From a checkpoint of a small mixture-of-experts model trained on Wikipedia.
Training: a variant of Adam for the experts, 3129 steps.
Below are experts of layer 2 (counted from 0) of a mixture-of-experts language model. Rows are named router (the router's row for the expert), gate (a neuron's input weights, with its number), up (a neuron's input weights, with its number) and show model dimensions 0-159. Each number is 128 + 24 x the weight over its row's rms, rounded and kept within 0 to 255. Numbers have three digits each.
After each expert's rows: "gets" lists some tokens that make up at least twice as much of what it gets as of all text; "comes after" lists some tokens at least twice as common just before its tokens as in all text. This comes from a sample of Wikipedia text that the model never trained on. Tokens count by the router's weight.

# expert 72
router:124127155127140100124127126095141107148080109147077096125147103150078093144135127101146125139170120147120138119149137165122113142148117111107123155155099142137104148120104099107155106096129123099156154164132118070082118139154133123120114150141130119108072135140110157168064094115118084109120069108105130092111151125106092149122141117129172126096126125094153111088130113095128148093144102147130125170138129158149135083110158117129165109124121153112160112142113178127143108122160150
gate0:151148080151146165116158135157100180109138087127150122166112118112163144101107112131115152139121138131077087128132119127127122101095160096145131126118154135163145157143089118148141154144132158124093146151118130160156133116129133146098199116145164159131133105073157141102108110090139140121159140140092103091166113112157115142142143086120110124089128122152115161164132152143126124101081122121115118115164126122131116128110128163115104108111198145168161153107120154161129121123134161
up0:163120154149133147107106097115123109144134145132119140128133142149134170094145109114134121131170092074146130138139103141129133126124170158151175061103124097108141109133125159139106123163134151126142087108103106155159148112113136127139090125114100130147121131104143049133143144134155122146094146140089134134119131131093165108142134127122085189194148141120149129118119124175173113143081114125111131113103127122142119132160111141122112144097110114129045099131134112112101093116115144
gets: " |", ":", " with", ";", " –", "ing"
comes after: ")", " s", "1", "2", "3", "0"

# expert 6
router:097117145104093160131126157130166118145094113125167102112114107138148084109107147139168099140136101087115093126139157164110188125112174089118143132092081134109135122119140144111151149124087123141156148086078143108103114132111133087133134088096135163140135132112103147133101119127123128134120144095151152144117118127115155160124175134131114131144130146116114134118096147094128151154101095170136155143111118086130164125153127060127082131070126119109121149127085131086144116126146094
gate0:092163162142123156091087146080135104146131136109112169086129130100137116094145100138126114110084110146133129083125094152103125171094161140117109135115099116136098153111155154124129182140125138137131196096130122151117142153124145096114081110101144126106135107125141095113119126137104147104116166115133143161132154113147137127127140107126074136164117161142164115113119116133098122149087083137164160093135113107164119116120123079092127136084110151103116157137157120142073152134136139
up0:128102149100096164184133145097149149107144124143140120135155125131122126153085149163138108140159153142154148102115157181148104138120159123126156099163108116129141179150161082124102095124103099111158134121148157177103131116124135153102152189157116123088081193151113089093089118146112112116117123092157157139113145124123105102133152128095155124116120120163111109180137113102146150101118142103155120128116132105121122158137136118109138100115136152166137124156125151109104104136149092
gets: "ail", "ad", "20", " Eng", "eng", "ut"
comes after: " d", " r", " t", " g", " j", " tr"

# expert 103
router:131122124143096122125159123124130132089146101183142121159114115123178162089082117142164103139120130126108116111129116154142151136124121106122147130108160128115100137161115084137107146136136129128101099150101090114115142096106144121125202179097159113086119157110168177131144144134122087092125160107076155087168125143125149108142123114111117127143143146166129117173113165104132136078148109073142122122113110133153152091166136111128119143105094132147122143146143163127098122091139141
gate0:145145130125101127122163109119085133127148120167140145118152127114128074106157098129137145161167114168105130092137103113100091092187172117144111122094125082097166081145134099154148116109122107106131119104137102162129160117093146125136155129115168120144144138153147148144129155132131145152168165113122104147139074139135132147169145152129161152102126134120169090134138147121139096142134109093127154135083122127118114121160145143099106103164103108119130122152158092125146177154070108
up0:111125095157154165148092146122169116138120113097117099118109147167096158135115121120113103083098136090140129173106178139188157147060105148112158125145123158139109174124111137121135146161134115160084117155115150092132071145144100124135105127123120148117121129076109108113112117120128104079101115127137156126136166134119094104086114135129110092134139100142117136101147100131134140119106165160122089118159127143132123126109102118126130121090139124118113132107122150124099075093178154
gets: " in", " to", " for", " he", " un", " an"
comes after: ".", "ed", " the", " and", "ing", " was"

# expert 28
router:098155157145155088151123179154101113106115094103124127108142097143118111126114093092136155141104125092144150157137108159138107157120160096103130130127134106133162124162098098142160150095133133155150102140096099146114111187194116126143136098116104127130087145169120102140167071098128159126091107083100128116160102131150142114166135129129119102134130134105119110130129138129103121101091167123075116132155099146111142099136107125106150094075115136141155124158119160129122133152132164
gate0:114127142105149111073142139166071127171131129112131163137132134133173108110088096125131157118120102113139106093103147135094130146101092147149115139096129130130153102154088155121147134109104160110124093135066147092124135106127105122158128114105145126116098140107160127107101088078114147140168132101093110087102128117135132133142118131154123097143106139140186132102133128112131152161077107109143134145152104168105144195083132156141138128155124171128145123134104157137103161150101125
up0:153115085117119135162108135120134138148125131150145113168135134112113156134140132119137152124120145150128129117118184112153116112141143128072106112140132150118106175112188063130132144140112124107124145160155139161137147108126123126119137161169095146135153088068100134138127144148138127073111133132128110193119139143083105148145119126092088194108148137120061120160090135151136106118140098136136121165091139134130150104171094138154157167120137126112119112120139094117133099109136100
gets: "|", "\n", " |", " (", " \"", ")\n"
comes after: " |\n", ")", "\"", "0", "%", "a"

# expert 83
router:120134088113114097136141112121140123125141138127077096086190104106109110185132100122150128177176086106141097148135096162095100133159110123112169138113100100128108106135099108130103100106153123113143145163093106146110122184156157125156104173133092121094083151103110132144128113157125108112122116131108124128128160150137147126147130127146128152112148127120120068127145131142147162097121130140154112161115082142144133114181158138174141128153094141119116145103127129121171103096103132
gate0:093159094117131159123161139102116170156112156143105227146130150089123124137116103119125140139116135098105066138141108125139104125104084100122136148144121156137154155100168115128101132139125148122133131116115132166098118151132135125125137133139121126139134083125143207122095106167132142124124133150126125156138127089114094154100146106121126077121118104172127124124102141128121122138072096111150119118101144119098121125110180140112097094122179114124168176169122136138119135104123110
up0:143091175135128122099111137150123095105127096144139083127134136140161134098129161168096125123177130169122169095099124088120151111115177149113113111104166092133128141151114123133145163146116132105121119122155148071157142123124127143115134079103155141147116155099137125141160168084115106142141091148100116093149106114133107160137130119138133134131104150117107163168143120122093125147172110098098097128189135112146119138136083133132171137140104123146059085121157129101137146141125127
gets: " |", ":", ";", "|", ");", "==="
comes after: ")", "0", " —", "1", "2", "3"

# expert 105
router:095139148148125117141148114148137140119127077115103122123113154085135107141090111106147105154123132130112073151103128130150091122071095098089087125147105136137104131142080147170097128135120164121110125154121144134122121133132146153090135146162108153123110147128143163149087057124132106158168108125112147093125112112151119191134137133133139105146120134169134128131116158122122166117090130127136108183109131117118115108156149153147153119115164130129129119189101207131123138092135123
gate0:104139143107190165140114113125124118141154144149142132130090153087131154078149110133118106117123144121128144175107152180169109118112074113118136104126178153122132123173147098125117108141142134134120103137146111130091159129138133155112125124164160140147131098103098140083121095151090123156119082137145094122130143092123111137186100096139120143135084150162114110105112133125188166129121172113157128134122133134109164149094116110093135117112157130137120119148128158102099114113131064
up0:099135136097191188135122127165124094141148157155156146150127141091110138100166110118108126118103141124114178159113165183160131111130061160114155085131158127153132132157161081137100131146116115149107122117161107127111158154120106127142118124133164148163140099131123148070133122148101142123105113110172095121119114130128103142167129134130143155160074150170104124125132149124155138153123167130167127156121143115127136156108125119105119144103147098095121120154133161114124139117129077
gets: " of", ":", " for", " as", " in", ","
comes after: "s", "ed", "es", "ation", "ing", "ion"

# expert 44
router:178142115151136124116113118150137102129127158102125133113132077129084096105092083173128121129146102142170144165125167156136120109110122141128138127144129102137093171123118119129113141089150113108155137174150118142168144128132155134114182117094094118112089111101103133148154154124112148135149124157110134139133091101141156105067101158136166171112140142097079109071111134155082115142127130139114105140104112136102088146142174154159164126140124157127126105152095159129095120128144134
gate0:145125119148119172119147075146152118099137126139119132129114128088126068158104182128111156152168175099119124146082143162150100130142103132071156124154141136142104165123158138119132126121133140148120164150164157158129086111114129137122134112120125105146114104155128139174111145137106137186136100125132149204138108095108132179116144146168114116146108132150144160099128146066115095101145130128142135131094120125126121172135154133159122156131120113129151111090116141134125178146132109
up0:106139147124203104117129154126132115090090102099154128173137121141124146139116099127127152140121138134133135139101154087152124102113138092115083120098118131127111104117061111110060151134098148068139133098164128154138127107115092141114138169144162127126117122101162104117113099120132144166118134138163178114108122138156131095123150112141117107128136088117101107173105101088133149164133130105143114148140146105161151085123105174086128134108150137128147153180119110137113152112112133
gets: "\"", " |\n", "\n", "20", ")\n", " \""
comes after: " ", ".\n\n", ")", "\"", "a", " ("

# expert 59
router:140136181121114139143130132091150095130131178108141120105131107167084137177124164125146104135141115099127167142145132138098152134163138124146145087111104125101179114103144137121149112153113112139138099108104127110104155125113081122131105103132125109119152113167107106088082144157107163154116143095127164150131144130156146120134099134148151153135146168142173164121173111167152115172117147144114142120097148133144170148119109109131098108101135072104096116094150115188112143157112101
gate0:170085123124098106087140120165143147109127120123090115177126132105146143110123136125158152107144142130105072110074094115124128127142117134097169144178117107119117124148077093114117163146122096127146106170094098168163140181142140122097117154114149164141083143069136141127148134152170145121116121115130136107143133106070141154168140121150134152093134121133110149129128141133152144137111122089123078124162114138132120162147134130186139112134129130126176108124112139142103099160131148
up0:132131140078138119107141138130122141110140123147105117128113157132155129118105112107112166151168114114108125152123090123139110167114134132094151146165138151137121108164119097136133135137149101090136138181108045157123104108144128130137089172109183135087104157106119096151128110138131154166155075118121116117090153128130130106139156122169152156076101130124114143099143118132147166124110132116135130141080149082132134093146127152134153119125112157102108104097133156133118078098117192
gets: " |", "n", "h", "l", "ic", "f"
comes after: "h", "0", " h", "l", "1", "7"

# expert 111
router:103084101122101141113157148160112143149120119157121133175178142133144138116135150174093145115079125162145061168123138173138143112119134110147165144118111146105150122123113120134104083121076155137157125132135109114096150116119117118128155148129132128150114135097044125136096139071141122151130157145140129081168129122127119155121134136102119128131103120143143159146087137109166138138146116141159133137164103154150176097114103118104125147106117153117138169125091111169158113134125097
gate0:108157112100156120155095093143058067140114157162125119142132104164127136123153088120158126095117089104158103121119133074091125110082154168117116143144148105113130123151123147138178120125124096108104114132133092148179139131108137106096116123088107132132119122102143099123100145132119112143116094118119076141103174136150134126134128165128132100132130125117156165101128088136153167147126162131112134097136182085129125135133138119127147124170142100091127156103108150170147142088120123
up0:099088160102107160137094141133135143168123143156120124095154141159172142109151140133120081093120143105135139159171127165130169155136189154121147122086103155093149136118184137130151098128098142120139121115113102164141158147111170115122103102104065122155144113123115148131093130108131128167110134115157078139118140151140123101126157119145155098144122141100136156118112101122147150158159142127131151070154147095136115129128133128071099127132137120104088131095144105129156137103094112
gets: "our", "th", "end", "ast", "ond", "oth"
comes after: " F", " f", " E", " A", " O", " L"

# expert 39
router:131113167108165100143123094119164123124123136141140122162141128148077105112139156152123137116118112085126102133123167151167130141128151141108133081135174061094120121093127132136124138122140125144119112081089115163158115112117096120137162098102094109159132126115119107140118139090119142140097062146133091163149106149103110170133135165118125116127114107104165174125169125113118107153121160130106119111142092139148102152123133112125104128202104078120097111122133125167143133141085116
gate0:180133160164125138133129144132084116095140073146140139199090117116150135139065148087119128145105145088151098135134129156189115137109136113066162132159123122123135106153118134144128116140111096146137161116109117167120126148112098107119136120158121157138082166092170161138125128110131151148126141124098117137147132165170132129161114145136123117131106129137105155110129100144117149136123141103106112134125095152169129109090190130180164138138121139151102110144126106134139105137162159
up0:164135169166105158146140106129117090114163103118137146170134117136140131147091181158090118131134138113151088155134124167155133126109118109091153092157094121134119109172114115134120125102095088139161187132106119146119151157132123135161141092139085149167125117098130116144112149112160143154119140109096152164165115179156165120164127113109145143129104136116096170137156116126106155120150135092091112143126105148159146110084167139134124176118124122145090104125117104135155126158148153
gets: " ", "19", "ant", "et", "14", "20"
comes after: " ", "v", " |", "20", "19", ":"

# expert 41
router:145161180124155097140113121088159121129101130099175087108145090151107146157141166155139102130125144099132128127145121093115153158123132148163120093112108125104146107086153154117139118127126117166114110132119125161159157098098085128142111111098105099130137090154140107102112160163082143153113091089148153173112136155127160119136098152129146139151164140095139162109169096128175129129111142148092137093108150129151137134104095145102120099116121080129089109111157112159110146158119130
gate0:109144123175165111158134126158134137144092120136158094150173094119172099112110126122119145119156114100079102134150093095107149107116078080101137125114144146101148114132127145116144155098102155129103146145163097163111064128103131120112124101131142112137095075131147118153078115098126109130140128122115103101118090096191151145167149136139134143110109109108112111131115113139173147091153137125112126141135110090124154123098099095135183127084146126129094125147140133120142126105165128
up0:126115146162109113134139119144150121121129125141138116152126105148107078112109097113104131127105156074118084127173090117090137109131108086120137116066098123087157126131153143140123152100099159113067140129138126196110109120131144124122150096135135122134105111162142123112095130120097093129137105104132133107131115122196139132122114140121122180121149113106121160117120145132129174105159164121084112130107130093127182107068098099116163103112153146084132162118155128135147135147147130
gets: " ", " M", " d", " in", " st", " n"
comes after: "|", " |", ",", ";", " in", "N"

# expert 101
router:126074107151103163105122103163144096149140121133160157111150125081120118101151174142160126138094103128146156119134111152138115091173155123109159146107082128109137142158123107114107133089127128152129127079133154091137102168158109129143133102122170156154139091132118132133136109081140140157134150158084150126165107107116130129166128116134163127118061123114149133146115108150092147080142136132163134190156091118104164102111134131111136141151123132129165138105133157095117106149150150
gate0:092109143123130149158070138101091102133152152123159161114099142078129107129128155152104148141128102144103179119122128125130113107158132140119114098103164140103084161111135127143108155127170135131118152112147137116137181080129152127133152124072094137071098100138129126087131088125122160119137139172158144096144145107126099101159130111142095119171106120142142135121147078115154127133127100125122122147145166101127123149132141111153147128112095132131182150128175091086108105118120168
up0:113091111063123144145102137135106143138131133107134122113094153091106127144140164118127141131107148163084164142129075136071108099144149140123120128097162128119107150118121084142108110129176109119129115134129074157102168111114137113131152149117068126095089130107131127098110119149090104116141144170121164107120148125132112102160120141120132127166115133155135132098170115096149162136112110137125132107150169062116104109117134093152134099136097113127162154129165073109121106112109154
gets: "ay", "orn", "ly", "ied", "ill", "ife"
comes after: " w", " m", " b", " l", " W", " d"